Weights of a small mixture-of-experts language model, trained from scratch on English Wikipedia: 1362M tokens.
Below are experts of layer 6 (counted from 0) of a mixture-of-experts language model. Rows are named router (the router's row for the expert), up (a neuron's input weights, with its number), down (a neuron's output weights, with its number) and show model dimensions 64-127. Each number is 50 + 15 x the weight over its row's rms, rounded and kept within 0 to 99.
Before each expert's rows: "raises" lists some tokens whose logits its average output raises strongly, later layers aside; "gets" lists some tokens that make up at least twice as much of what it gets as of all text. This comes from a sample of Wikipedia text that the model never trained on. Tokens count by the router's weight.

# expert 4
raises: " a", " an", " the"
gets: ",", " and", " was", " is", " that", " with"
router:66 56 42 22 45 76 49 35 48 40 57 48 29 45 40 37 46 41 36 31 58 37 57 74 70 45 51 58 77 68 52 50 47 51 55 25 68 63 26 81 48 32 44 46 14 55 57 49 66 61 52 64 64 50 31 47 58 68 40 66 60 69 34 13
up0:78 79 61 22 46 52 49 48 60 73 44 69 42 38 41 64 21 59 51 39 37 44 39 47 34 53 38 68 53 65 65 39 53 54 42 45 42 41 63 85 49 32 00 14 57 69 61 38 48 66 72 79 56 51 52 51 41 65 17 49 72 58 48 57
down0:51 46 41 79 56 63 44 35 59 55 53 38 54 47 52 63 55 61 46 61 65 60 48 59 81 53 69 69 63 56 38 38 28 44 43 56 36 88 54 33 73 39 67 89 46 18 47 82 48 71 18 50 59 47 41 70 69 58 68 38 33 43 22 57
up1:58 54 32 57 42 31 27 48 47 50 46 51 54 46 38 61 65 37 35 61 27 39 52 69 73 60 57 65 85 40 41 68 26 57 35 71 52 65 38 57 40 43 47 66 40 53 42 36 31 28 50 46 28 53 69 84 75 38 73 59 58 40 27 37
down1:48 62 31 40 77 42 55 40 43 58 66 45 56 63 48 56 84 52 82 62 51 61 81 43 51 65 34 59 66 60 59 49 67 33 54 26 42 52 57 63 65 52 44 66 31 43 39 36 34 46 08 54 75 57 41 24 42 51 53 56 59 69 63 57
up2:65 36 64 72 68 50 50 40 32 38 38 38 49 36 44 64 63 58 66 81 29 23 49 48 56 52 50 51 87 41 65 56 38 43 53 38 30 67 43 47 54 55 52 49 65 58 24 49 24 59 64 49 78 48 24 50 34 22 21 70 57 64 43 82
down2:48 62 47 42 40 44 46 41 56 35 59 51 22 62 30 65 48 49 74 70 57 41 58 61 25 47 56 41 48 33 46 45 50 34 48 40 49 38 46 45 46 21 63 32 51 47 40 75 71 56 69 39 68 37 49 62 53 50 62 25 38 55 47 66
up3:52 45 36 53 39 50 72 62 65 40 56 79 39 18 74 46 42 72 61 44 26 65 56 42 53 33 60 61 35 57 42 60 41 43 17 37 53 69 76 48 44 71 41 48 45 66 40 51 72 46 64 31 48 55 64 37 43 52 47 55 57 51 32 43
down3:37 39 46 45 33 16 30 69 32 52 64 44 20 77 55 40 60 45 51 63 58 56 68 44 65 47 65 39 54 55 64 57 51 27 77 35 49 59 39 71 22 52 32 47 81 38 33 75 74 49 52 38 63 77 62 65 59 46 39 54 53 60 37 41
up4:43 37 59 45 45 77 24 52 60 49 36 55 34 65 55 39 38 83 44 38 34 21 34 54 09 28 44 49 52 39 34 54 48 49 51 53 10 37 69 73 40 52 41 78 14 66 52 37 61 54 65 71 66 45 64 66 47 30 62 41 54 58 46 81
down4:55 51 41 54 51 49 57 54 49 45 25 61 51 75 40 55 51 66 26 44 75 35 55 46 63 68 66 61 27 18 22 47 44 42 48 74 48 20 49 32 47 62 41 54 59 55 69 66 39 29 54 63 28 65 75 62 63 56 48 76 46 47 59 34
up5:33 50 60 70 37 52 53 70 62 45 42 67 48 43 54 52 71 58 29 51 48 32 44 39 30 53 32 63 51 28 65 49 45 77 46 50 43 51 30 58 69 16 33 66 65 35 57 46 59 14 60 44 53 61 22 31 18 41 40 32 64 54 23 50
down5:29 28 62 39 51 23 41 46 34 76 31 68 60 53 57 46 49 58 37 35 58 56 69 47 40 46 67 66 56 41 72 53 46 61 45 40 45 58 47 69 71 41 32 39 37 48 27 65 56 56 37 64 69 39 42 63 54 44 70 25 59 61 22 57
up6:56 49 59 47 28 63 39 55 75 55 42 42 23 43 43 30 31 57 62 54 91 53 19 70 32 48 71 41 59 26 47 52 46 52 46 52 59 78 66 79 63 55 66 50 60 43 41 32 40 66 88 28 42 56 72 48 61 58 49 34 56 28 52 97
down6:50 22 51 85 60 15 58 59 28 41 41 28 50 28 37 69 35 71 58 49 57 37 45 44 25 25 49 61 60 27 46 44 86 57 48 46 54 59 43 38 50 68 65 17 80 66 35 51 42 45 56 39 32 54 37 45 73 98 40 38 48 44 60 62
up7:40 49 54 47 55 37 41 43 41 49 60 18 36 31 67 39 52 39 65 44 47 58 27 24 21 48 53 23 59 49 28 53 61 26 59 38 54 40 49 45 41 54 46 47 56 54 54 51 42 32 42 37 41 55 29 42 57 39 57 53 62 76 65 59
down7:51 46 28 37 39 56 58 26 33 59 71 52 41 39 47 61 37 61 46 36 78 63 55 58 62 40 63 54 74 66 47 60 28 58 38 53 56 77 39 48 42 41 46 31 40 77 56 55 64 49 58 63 00 45 43 22 51 52 62 75 59 43 42 52
up8:74 48 27 59 31 52 36 75 30 76 86 59 76 66 64 48 52 33 59 31 64 74 57 43 46 38 59 61 87 54 53 47 53 55 53 51 30 56 46 87 36 34 62 42 56 22 58 35 60 67 52 52 68 46 37 47 40 71 45 68 55 34 35 54
down8:49 31 49 60 50 45 31 32 31 28 46 56 48 42 61 59 65 53 45 59 17 61 43 38 73 62 60 53 38 41 51 65 41 63 66 60 81 59 58 60 37 77 28 61 31 44 70 54 41 59 19 58 49 63 58 33 51 45 40 52 39 79 48 65
up9:68 34 33 29 47 65 33 65 52 69 84 77 79 76 52 34 60 48 51 83 57 51 56 68 41 58 54 39 45 41 51 22 76 41 51 56 53 57 59 49 34 55 47 59 44 26 38 59 53 55 56 44 49 49 42 42 54 59 75 73 18 71 40 62
down9:57 63 61 46 36 47 58 47 51 38 36 24 42 50 48 46 28 64 41 58 52 41 59 36 79 37 53 49 56 43 35 54 52 52 71 08 58 55 82 72 76 40 55 24 48 66 63 40 52 59 60 46 52 43 53 49 25 37 30 64 25 54 76 64
up10:38 60 65 48 69 62 58 51 67 44 49 61 55 30 63 22 50 30 50 41 27 27 43 52 48 62 33 63 52 51 35 52 38 28 57 49 32 62 36 63 31 64 59 71 32 66 49 64 59 53 25 49 44 48 58 53 61 59 71 36 44 43 57 71
down10:54 64 59 42 76 62 76 82 59 35 53 49 74 52 56 43 68 57 60 36 55 58 54 54 27 60 64 55 48 66 43 50 60 67 48 77 51 41 61 55 53 53 56 66 29 44 85 51 53 22 45 50 44 26 44 61 53 35 54 78 60 35 47 31
up11:58 68 42 30 21 61 68 51 41 19 81 49 48 51 42 79 72 57 85 75 39 57 38 61 65 51 48 63 80 53 68 51 44 46 47 38 60 83 57 73 49 55 53 58 55 45 56 43 63 73 44 31 67 69 71 60 40 55 44 49 64 74 59 45
down11:43 29 37 52 74 40 43 42 83 66 64 54 30 76 67 60 37 46 43 23 40 72 71 37 44 55 47 50 44 37 71 67 42 19 63 57 52 67 34 68 45 40 48 49 50 49 64 85 47 68 25 59 65 65 55 73 57 44 37 69 62 66 77 36
up12:62 72 54 45 56 60 26 41 45 70 71 53 43 51 23 47 59 25 44 48 51 55 63 72 37 35 63 36 51 49 57 53 33 31 45 31 29 32 52 72 48 33 66 52 59 53 47 24 53 44 47 33 44 55 49 51 69 32 58 40 73 59 39 33
down12:47 38 67 46 88 60 60 43 48 51 51 70 61 60 63 64 47 88 46 51 66 58 55 60 62 50 41 42 46 65 37 70 43 66 46 76 37 62 26 72 39 33 42 20 44 53 55 68 62 27 50 39 44 67 74 33 52 49 41 38 29 56 72 28
up13:57 90 61 27 60 24 61 74 35 50 57 48 70 34 59 37 52 77 46 50 78 40 57 73 45 42 32 29 68 57 47 53 21 44 40 38 51 76 48 43 37 71 55 29 32 67 48 18 41 29 66 53 51 41 74 69 43 41 50 45 20 24 49 46
down13:67 29 56 48 58 44 36 21 51 49 58 52 44 47 41 65 29 33 28 38 47 62 42 63 81 58 35 62 47 34 42 42 58 40 37 54 66 48 21 57 63 61 41 57 62 52 44 23 35 48 92 37 35 55 66 41 58 50 40 54 44 55 58 54
up14:35 46 32 56 56 57 76 57 43 54 34 72 36 64 73 41 54 54 58 52 50 82 36 38 67 26 73 33 81 55 50 64 34 31 46 33 49 31 63 41 24 55 73 37 53 39 39 48 42 51 43 28 42 47 63 44 46 72 58 74 68 19 63 26
down14:67 56 50 46 66 30 36 46 36 58 53 40 58 34 81 23 59 37 29 29 62 37 29 46 40 32 49 40 53 49 66 54 33 60 25 59 47 64 50 55 19 58 42 47 51 38 31 39 40 48 28 45 41 61 41 38 56 50 44 42 49 20 62 51
up15:34 38 62 54 22 47 21 55 44 55 32 53 40 56 51 56 66 60 41 60 56 50 58 21 38 33 48 58 55 49 40 55 43 55 57 42 41 46 41 44 52 49 52 40 31 32 33 43 57 64 55 41 40 47 40 28 46 69 14 60 52 34 59 29
down15:37 20 37 48 51 54 49 31 22 50 80 55 61 26 97 49 51 39 52 45 39 45 29 38 55 40 51 68 40 37 39 32 66 58 36 71 74 71 56 49 22 43 46 52 52 34 44 38 43 35 72 54 58 63 44 64 69 51 41 87 42 91 50 59
up16:61 54 47 40 23 58 26 55 45 82 15 45 32 44 24 72 57 54 59 46 48 35 15 77 44 29 45 31 48 61 26 53 45 34 42 50 40 57 54 73 60 18 68 52 52 33 57 38 73 57 53 42 30 49 60 47 57 68 35 49 74 59 58 48
down16:51 49 73 33 36 69 55 29 64 58 11 58 45 52 61 28 44 24 29 61 73 63 65 56 35 20 45 40 34 65 54 58 52 49 34 48 56 48 24 21 39 61 56 59 49 90 40 26 41 49 36 18 45 38 57 53 38 73 47 40 45 45 11 41

# expert 6
raises: "\n\n", "\n", " In", " A", " As", " The"
gets: " |", ".", "-", "=", " (", "\n\n"
router:38 61 43 39 81 47 33 62 63 42 85 67 67 57 42 41 33 64 53 85 45 33 82 54 37 44 67 61 67 75 31 45 53 46 22 55 37 36 40 45 39 46 54 57 59 59 39 32 38 51 40 43 21 28 38 54 51 53 53 56 73 56 37 46
up0:35 62 55 59 44 72 55 40 31 26 49 57 58 33 45 41 07 48 42 49 20 32 44 42 56 41 44 45 41 70 65 96 52 52 57 48 61 60 36 40 53 77 63 36 44 63 58 46 53 70 62 58 41 82 59 50 72 64 65 20 45 80 52 86
down0:46 45 67 37 43 43 42 54 50 58 53 49 44 49 39 37 82 42 69 49 51 51 67 38 34 76 25 63 56 15 62 39 49 40 43 30 40 51 60 33 55 23 70 61 44 60 36 33 65 39 36 64 69 64 68 51 24 69 43 34 60 68 45 37
up1:45 57 44 48 40 71 34 39 39 56 48 11 31 25 69 18 57 20 58 36 53 43 46 74 54 55 34 61 54 45 54 53 36 44 24 42 49 55 60 45 37 38 41 59 34 66 56 37 34 34 33 63 30 51 58 73 40 40 33 50 54 52 51 48
down1:65 41 56 19 38 38 62 63 38 83 56 35 39 66 56 46 61 71 60 52 71 81 43 35 46 61 53 42 34 41 52 60 38 56 27 58 63 38 49 49 44 44 43 72 79 18 55 48 66 53 36 45 69 50 32 68 38 53 80 24 57 43 37 62
up2:48 44 46 70 21 65 49 33 37 27 53 82 28 38 46 45 40 37 37 82 43 60 22 65 50 35 82 60 65 15 51 20 53 65 47 63 46 51 60 54 48 50 39 48 54 59 30 54 47 54 73 51 62 52 49 50 47 64 46 64 47 53 56 48
down2:54 42 53 48 64 25 45 66 38 16 46 59 56 52 50 54 38 51 74 28 55 42 57 49 71 68 28 41 42 51 73 83 45 35 50 62 49 33 74 41 42 65 62 58 36 61 56 56 67 37 46 71 33 48 64 69 76 52 44 35 36 30 50 84
up3:51 43 51 26 62 55 54 41 00 33 54 38 46 57 37 35 23 66 40 57 59 37 19 50 57 46 17 59 08 57 60 36 32 79 48 12 36 34 49 65 59 41 31 59 37 52 21 52 54 52 44 35 64 47 59 57 48 59 48 47 55 61 49 40
down3:49 41 37 38 68 59 09 69 71 83 39 39 57 44 68 44 50 60 69 58 54 52 28 47 48 19 51 68 47 48 27 43 57 40 39 36 66 36 38 31 45 76 57 44 39 40 73 73 47 72 33 52 44 28 55 60 76 41 51 60 64 40 33 77
up4:35 51 57 41 43 29 69 58 62 27 78 66 69 28 44 48 42 54 39 44 39 70 43 53 47 48 31 70 64 51 28 37 65 49 66 52 46 48 68 47 42 34 51 46 31 58 47 42 43 38 74 62 38 84 72 62 67 68 70 72 53 36 72 38
down4:49 42 39 68 70 66 59 45 48 37 47 45 07 60 36 76 38 31 45 58 60 73 54 40 58 31 47 59 62 74 53 70 50 46 36 43 48 33 65 55 53 61 50 54 64 30 55 45 54 25 54 58 47 48 54 46 44 65 43 68 81 61 62 53
up5:54 34 14 59 67 71 76 42 60 43 95 26 57 15 47 06 46 49 61 41 37 33 33 53 53 56 43 34 59 79 34 31 45 39 52 70 57 58 45 63 39 64 66 56 44 50 69 39 42 59 68 67 33 45 65 82 40 40 38 26 40 35 67 53
down5:60 43 41 36 47 54 52 22 54 60 52 52 27 40 29 44 59 47 64 46 72 42 23 31 67 34 65 61 25 56 46 58 14 55 47 57 39 62 18 69 26 53 40 37 54 39 24 58 41 74 30 29 61 61 14 56 60 60 37 53 50 51 42 47
up6:49 26 33 63 53 69 67 54 45 50 73 32 42 36 68 20 46 88 52 66 43 48 43 61 40 32 28 45 98 62 34 47 36 66 55 46 59 54 42 50 63 25 61 80 46 33 63 62 40 44 56 56 33 34 39 55 49 56 60 65 65 59 70 26
down6:58 35 60 67 54 84 48 37 52 55 56 55 32 27 46 46 26 50 59 72 63 37 59 65 52 64 34 55 42 59 61 51 24 51 84 55 27 37 22 68 41 58 57 31 59 45 32 51 47 63 53 23 63 46 41 46 47 46 62 69 39 35 47 47
up7:54 46 49 62 43 48 30 41 86 48 47 51 56 48 56 63 47 37 36 28 37 06 31 53 49 55 52 43 67 44 49 43 57 40 23 45 52 66 55 69 39 58 52 35 55 59 69 57 56 49 78 44 67 69 60 79 58 45 36 69 39 06 30 32
down7:41 57 70 56 63 51 31 36 51 46 63 63 26 46 29 41 47 62 29 60 76 35 33 49 41 50 69 54 40 22 51 63 36 57 52 24 49 38 45 67 47 75 37 26 42 48 48 45 53 68 28 60 56 42 57 44 28 45 32 29 41 46 61 45
up8:46 48 83 51 40 53 20 45 53 56 40 42 61 68 48 63 64 41 82 59 24 48 49 55 59 44 66 72 15 69 61 57 36 51 34 36 45 42 47 82 47 47 40 54 50 51 07 54 53 38 52 27 17 38 64 48 63 29 56 75 51 45 33 81
down8:50 42 66 41 52 37 82 44 40 59 53 47 33 31 65 54 59 75 33 45 61 34 72 31 61 38 44 38 61 49 42 43 91 51 39 43 54 48 69 49 67 52 62 64 49 58 76 33 54 32 55 44 25 30 33 53 41 35 80 50 35 56 55 73
up9:53 62 57 36 42 70 50 56 44 59 26 40 36 35 45 38 53 30 42 30 31 37 61 60 27 17 71 56 54 53 58 66 36 36 40 26 42 85 45 59 59 38 36 28 58 60 41 19 44 69 58 56 50 54 62 42 31 64 54 57 61 60 70 65
down9:88 42 40 50 56 49 44 40 57 67 44 59 40 40 12 79 28 80 35 39 62 41 66 51 38 58 53 46 45 67 58 53 38 50 47 38 52 31 74 40 67 34 64 36 16 41 58 50 19 30 62 46 37 38 56 24 38 55 41 45 47 54 70 53
up10:58 34 47 56 32 53 48 40 63 39 45 46 37 36 58 71 48 65 39 48 57 69 50 48 37 33 22 49 84 65 70 35 53 85 44 17 54 46 63 84 41 48 54 39 36 61 57 34 41 60 45 50 49 44 69 53 44 47 32 49 58 61 69 31
down10:62 45 42 37 38 81 32 58 64 52 56 55 36 36 28 45 65 49 39 65 72 74 82 62 37 49 70 50 71 42 34 46 34 77 45 52 41 43 45 40 52 17 39 14 35 40 51 65 57 62 31 19 56 28 14 65 65 50 53 08 55 65 45 39
up11:57 57 38 41 40 68 74 25 66 59 52 26 54 60 60 49 60 53 46 45 42 39 45 56 55 43 66 45 38 52 34 55 60 50 36 16 59 65 44 44 71 68 48 31 63 54 49 48 42 50 34 31 47 44 51 39 57 51 65 40 47 24 53 47
down11:66 25 56 49 50 38 50 76 48 39 48 43 43 72 86 45 62 59 30 41 52 55 36 44 27 52 41 66 39 41 70 21 35 78 24 43 66 28 55 65 46 44 77 42 44 27 57 30 31 64 41 63 84 36 58 30 64 36 59 48 51 46 28 41
up12:46 35 59 33 39 76 30 49 48 57 62 54 36 61 55 39 29 46 83 79 33 42 42 64 53 48 34 48 61 61 52 44 48 61 53 17 44 60 23 46 51 56 38 35 44 57 49 54 52 63 33 81 68 45 62 47 43 66 58 47 54 32 29 51
down12:51 22 27 42 75 60 43 56 60 77 39 59 55 72 51 61 37 45 47 83 48 52 65 73 45 44 45 52 69 40 18 24 37 51 33 48 33 54 43 59 58 39 60 27 64 50 46 65 44 42 27 48 60 43 40 49 57 60 70 64 57 50 29 50
up13:42 35 40 51 47 70 43 61 51 34 54 53 36 37 39 43 56 55 67 68 35 30 47 49 45 44 72 44 56 65 57 61 42 66 14 28 48 52 53 28 57 35 44 41 32 34 41 39 43 47 45 68 33 37 56 43 44 61 14 46 50 32 55 34
down13:35 40 40 50 51 55 43 39 17 47 59 39 52 35 42 50 41 92 68 30 59 49 61 40 42 54 59 35 53 50 40 76 42 69 48 45 56 60 65 65 49 68 54 23 34 27 53 39 56 45 29 54 44 37 47 46 42 28 48 46 41 60 68 53
up14:44 47 57 51 29 36 41 58 37 32 60 41 25 28 52 71 34 81 78 74 52 64 41 61 61 58 48 39 52 58 38 59 56 47 34 75 25 53 60 64 35 54 39 41 55 55 37 53 73 51 62 75 26 52 54 69 41 54 28 52 29 87 52 60
down14:43 55 74 42 60 47 23 40 37 57 57 62 50 62 65 49 54 38 37 54 54 64 30 64 43 62 43 42 53 63 46 57 44 59 38 51 56 23 32 32 49 30 36 40 66 46 17 37 64 30 68 48 61 54 59 47 46 53 41 23 60 48 59 70
up15:42 43 58 35 36 42 40 38 50 48 31 42 44 45 38 21 44 43 58 45 54 44 67 30 57 44 77 44 74 46 48 99 51 63 44 31 49 71 29 50 37 52 48 39 62 49 32 56 54 25 49 60 50 22 63 35 55 69 53 57 51 64 40 28
down15:55 54 44 41 59 20 40 68 65 71 50 54 50 57 57 48 68 48 52 56 42 52 57 43 53 56 24 54 37 59 34 36 52 60 58 68 55 32 58 60 51 21 45 45 44 70 54 16 64 44 49 59 26 37 53 44 63 64 42 58 67 34 36 28
up16:53 46 54 48 46 51 80 47 50 28 23 40 46 61 41 59 78 58 37 44 34 43 62 57 56 41 43 60 59 39 60 37 13 68 24 56 46 57 67 55 55 35 66 63 26 30 28 32 37 50 55 63 51 80 74 51 53 36 70 41 46 59 59 60
down16:62 69 35 34 46 52 67 41 86 59 71 28 81 66 65 24 49 53 45 56 51 60 70 44 67 30 34 43 34 63 52 46 53 22 55 63 52 32 56 55 45 55 59 44 59 65 69 43 56 29 58 46 62 76 45 60 35 66 47 65 31 53 53 31

# expert 1
raises: " (", ",", "(", ".", " -", "–"
gets: ")", "%", "0", " /", "1", "2"
router:79 49 44 29 36 55 30 41 48 62 49 73 49 54 31 25 19 45 41 44 31 29 48 68 44 27 77 59 56 60 44 34 55 40 56 73 43 59 73 70 48 75 38 49 44 46 51 40 58 46 67 59 71 76 62 69 55 65 53 66 42 45 37 72
up0:45 44 29 41 62 50 36 79 54 53 56 31 57 24 73 52 53 49 51 74 29 56 80 62 43 31 38 37 44 54 16 42 61 18 69 39 52 53 56 49 56 77 82 57 33 73 31 52 15 62 38 35 57 37 48 52 48 50 38 43 48 70 22 58
down0:46 34 28 66 47 58 51 36 16 49 46 74 61 65 55 31 28 49 43 53 61 94 40 48 26 27 52 59 76 79 28 27 58 66 49 60 71 55 26 56 24 50 34 28 52 38 55 39 49 37 33 68 70 51 66 64 35 49 51 60 39 52 34 71
up1:39 54 29 62 59 30 40 51 42 36 37 42 49 60 66 61 36 52 45 49 58 43 38 72 69 58 66 38 52 55 23 55 64 37 46 37 28 65 53 66 54 60 59 40 28 52 44 52 29 40 39 26 40 40 60 18 49 66 34 57 54 38 68 55
down1:73 63 69 67 51 83 24 48 43 32 75 65 64 58 65 41 40 47 41 17 49 56 65 31 51 16 40 39 22 72 36 38 65 32 63 54 45 50 61 37 55 80 35 41 56 45 52 68 54 67 39 61 57 42 56 34 28 18 36 58 56 43 68 44
up2:49 69 29 66 41 54 33 72 44 62 70 46 47 35 48 51 53 59 35 52 67 24 72 51 54 23 75 49 65 60 38 25 47 52 54 74 79 51 75 53 42 37 50 87 62 60 66 57 34 55 33 69 63 39 31 23 38 47 56 25 35 34 40 28
down2:16 61 19 56 62 48 62 66 30 35 28 46 76 18 51 56 44 54 81 66 04 38 72 46 40 50 28 64 42 40 56 56 45 31 50 52 67 56 25 11 70 54 62 37 55 52 36 40 59 62 67 71 60 83 64 51 56 57 31 50 58 70 67 62
up3:62 49 70 40 24 28 63 31 73 49 74 60 61 71 47 54 62 52 48 50 60 64 46 60 35 47 69 78 49 46 62 31 25 32 65 50 29 41 64 50 44 48 46 42 53 75 67 36 54 35 34 34 51 56 56 69 61 53 53 57 60 43 41 44
down3:50 32 16 50 63 49 27 57 43 63 16 64 39 66 62 58 40 70 63 44 44 57 71 17 23 60 48 48 50 49 39 63 77 35 48 35 42 28 33 39 14 50 50 67 33 32 41 54 70 36 24 60 70 42 33 53 48 45 35 44 59 69 56 24
up4:56 36 53 21 49 69 47 72 57 60 54 64 44 64 58 66 40 53 30 44 45 43 52 37 56 77 56 65 63 57 43 57 70 65 65 64 22 55 56 70 46 41 59 35 43 68 73 65 48 30 94 62 81 30 47 57 51 72 45 36 38 80 30 62
down4:55 41 49 74 15 51 39 59 33 59 80 55 73 51 62 58 55 74 37 44 46 67 38 35 29 39 33 42 62 36 48 45 54 50 78 42 55 57 41 33 34 42 55 57 68 36 48 37 20 71 40 67 65 45 40 43 41 56 47 15 62 63 54 45
up5:72 62 93 45 74 73 53 60 77 74 72 58 50 59 67 56 56 69 74 54 41 61 59 47 76 38 39 73 47 47 42 28 60 34 45 71 45 45 43 55 61 38 34 35 33 46 19 45 34 43 46 75 58 47 51 79 54 49 43 54 70 16 43 47
down5:49 36 38 16 41 55 59 40 58 36 50 42 16 22 53 69 79 59 81 42 44 76 56 47 41 31 61 28 41 45 36 86 52 36 27 19 38 54 41 56 38 45 57 46 65 20 30 49 44 50 47 77 55 51 46 60 51 33 56 33 59 58 47 40
up6:76 64 72 35 26 64 44 30 80 49 47 55 55 52 38 51 33 63 43 56 67 43 78 46 81 43 39 61 72 48 48 41 62 57 44 65 42 42 43 57 37 43 33 64 32 71 53 49 57 38 84 63 42 60 53 33 56 47 29 64 56 40 53 46
down6:15 75 51 38 65 57 56 46 58 55 37 38 67 71 44 55 51 39 38 37 61 33 36 44 43 67 60 51 59 68 52 43 66 42 61 60 56 36 54 74 65 58 56 74 58 58 61 35 84 57 46 46 46 62 61 76 76 39 82 26 49 71 56 54
up7:71 52 65 66 35 61 46 78 54 39 55 50 72 40 64 71 39 53 22 58 44 60 65 39 59 42 94 33 47 84 17 52 41 60 37 60 27 67 35 65 62 57 49 35 33 76 62 34 48 43 78 27 57 54 43 48 89 45 67 33 45 64 27 62
down7:58 60 31 54 83 36 40 68 56 44 44 63 46 62 49 62 56 40 43 69 54 74 61 73 67 58 56 49 42 58 46 52 61 51 21 44 69 44 61 42 22 59 40 42 58 69 39 60 60 48 44 30 11 56 69 51 60 57 58 47 56 52 33 28
up8:43 44 54 70 50 55 41 57 58 60 79 23 45 29 24 67 47 22 59 48 57 62 50 62 53 25 77 41 71 50 15 32 66 53 39 29 49 47 45 51 50 31 36 41 48 84 54 35 70 80 59 34 59 45 69 47 69 38 24 54 56 44 60 29
down8:52 38 44 22 75 44 51 48 43 55 40 39 84 71 55 51 57 56 33 86 80 34 39 72 22 31 48 53 64 49 76 33 71 42 39 37 20 58 61 54 58 50 07 62 41 21 46 33 58 59 56 11 66 38 45 51 40 37 53 61 58 89 33 51
up9:43 49 38 26 22 64 36 76 70 67 51 69 39 62 36 29 37 71 73 67 62 48 51 33 30 33 44 47 53 83 57 43 62 37 41 57 55 39 55 88 57 83 47 57 41 63 69 40 34 14 41 43 47 47 58 57 51 67 41 43 39 35 27 58
down9:65 46 71 42 62 45 74 82 54 38 47 81 43 44 35 64 35 11 47 55 47 57 49 80 35 32 26 58 39 22 47 68 50 60 44 44 63 69 28 68 66 51 62 80 51 54 42 77 67 84 40 36 36 53 71 41 36 55 29 60 71 58 13 47
up10:48 38 40 35 32 57 55 42 74 61 74 79 45 62 45 30 65 56 31 63 62 29 73 81 56 50 43 58 40 77 39 61 51 45 42 20 36 63 49 35 58 48 34 49 55 38 62 42 56 39 60 18 43 57 37 31 23 39 37 50 68 36 49 70
down10:39 48 36 33 48 46 20 53 49 59 47 40 42 34 75 40 39 44 63 54 49 60 55 55 44 61 28 56 73 15 53 72 44 48 54 47 55 56 33 46 32 34 48 22 61 70 33 73 35 65 49 60 48 16 49 61 40 54 62 61 54 73 68 43
up11:59 70 60 37 42 46 42 68 51 55 44 54 53 64 42 47 37 31 55 35 41 31 28 73 21 25 22 84 39 51 51 57 24 53 55 32 48 44 49 46 25 46 67 31 41 44 68 44 61 58 20 65 49 51 38 44 28 51 48 68 29 25 43 67
down11:65 46 43 60 31 76 66 59 25 35 78 50 26 44 35 37 52 44 84 12 28 61 63 59 40 51 48 31 55 58 27 45 75 52 30 54 57 43 71 46 74 63 48 58 56 59 10 74 64 52 50 70 74 48 60 65 55 25 64 78 72 59 68 70
up12:52 73 56 73 59 42 44 47 22 57 40 73 35 65 57 69 53 38 48 46 54 26 64 77 30 57 56 58 64 32 56 48 47 45 66 81 51 33 56 26 57 61 41 56 54 62 31 35 59 32 32 48 54 51 35 39 67 42 40 48 42 61 59 45
down12:78 52 51 29 39 32 55 73 58 68 66 63 52 54 58 68 49 45 39 51 39 68 52 32 42 42 75 30 73 87 02 20 37 65 22 73 40 46 39 40 43 29 28 48 49 42 48 59 27 56 54 49 45 49 67 51 40 22 37 71 72 76 42 64
up13:34 37 43 51 27 45 59 20 75 44 77 26 44 60 70 38 85 71 46 39 38 15 83 65 47 64 52 74 51 68 38 42 96 28 39 18 50 70 49 62 13 75 63 60 50 57 57 74 50 37 43 49 61 56 53 47 23 44 48 73 64 66 48 45
down13:28 35 36 59 59 38 41 51 49 64 27 46 73 43 42 55 54 53 50 30 68 83 52 36 32 19 52 45 31 32 25 45 60 35 30 41 45 49 52 45 56 26 65 67 74 60 40 64 40 25 21 54 39 85 63 57 54 83 07 34 78 53 50 52
up14:44 05 44 44 34 71 29 65 61 41 56 94 54 86 31 57 43 58 36 49 37 17 58 55 35 30 46 87 37 40 46 53 26 42 44 64 63 63 46 67 32 28 36 67 34 74 64 64 52 65 36 67 60 69 42 76 73 52 48 35 40 50 17 55
down14:57 33 47 63 44 22 50 63 49 29 43 82 50 48 54 31 53 47 42 43 46 37 46 23 47 46 32 58 31 57 41 30 40 69 38 68 42 62 60 40 83 57 55 50 56 47 47 71 58 50 43 37 39 27 60 65 42 56 66 52 54 41 41 33
up15:87 61 68 22 42 40 30 28 62 73 53 54 68 57 56 72 29 48 51 36 70 73 26 40 70 38 91 49 60 51 55 38 48 33 43 47 30 68 59 32 50 55 27 47 46 59 65 24 59 11 70 52 72 53 54 71 63 79 56 61 42 64 65 86
down15:39 39 51 49 28 62 62 74 46 54 71 31 37 50 70 46 50 56 58 53 40 60 23 47 42 65 54 43 36 44 29 32 48 57 61 51 34 67 52 81 79 48 48 62 52 34 30 62 58 49 34 45 26 35 30 43 67 67 35 25 83 51 51 53
up16:55 56 48 51 51 40 62 62 62 44 29 20 51 67 76 40 58 42 58 32 26 57 57 67 49 61 64 48 51 43 35 54 54 40 43 39 47 42 28 42 65 51 56 51 61 39 62 52 56 48 29 38 61 20 47 40 61 44 43 53 59 64 00 48
down16:44 51 60 56 42 44 47 63 62 55 77 69 44 41 27 47 60 23 54 69 42 62 19 52 53 52 49 52 50 50 46 20 40 43 53 65 34 50 65 78 71 39 51 70 61 45 71 17 29 37 58 60 44 79 48 42 52 53 58 29 41 38 54 51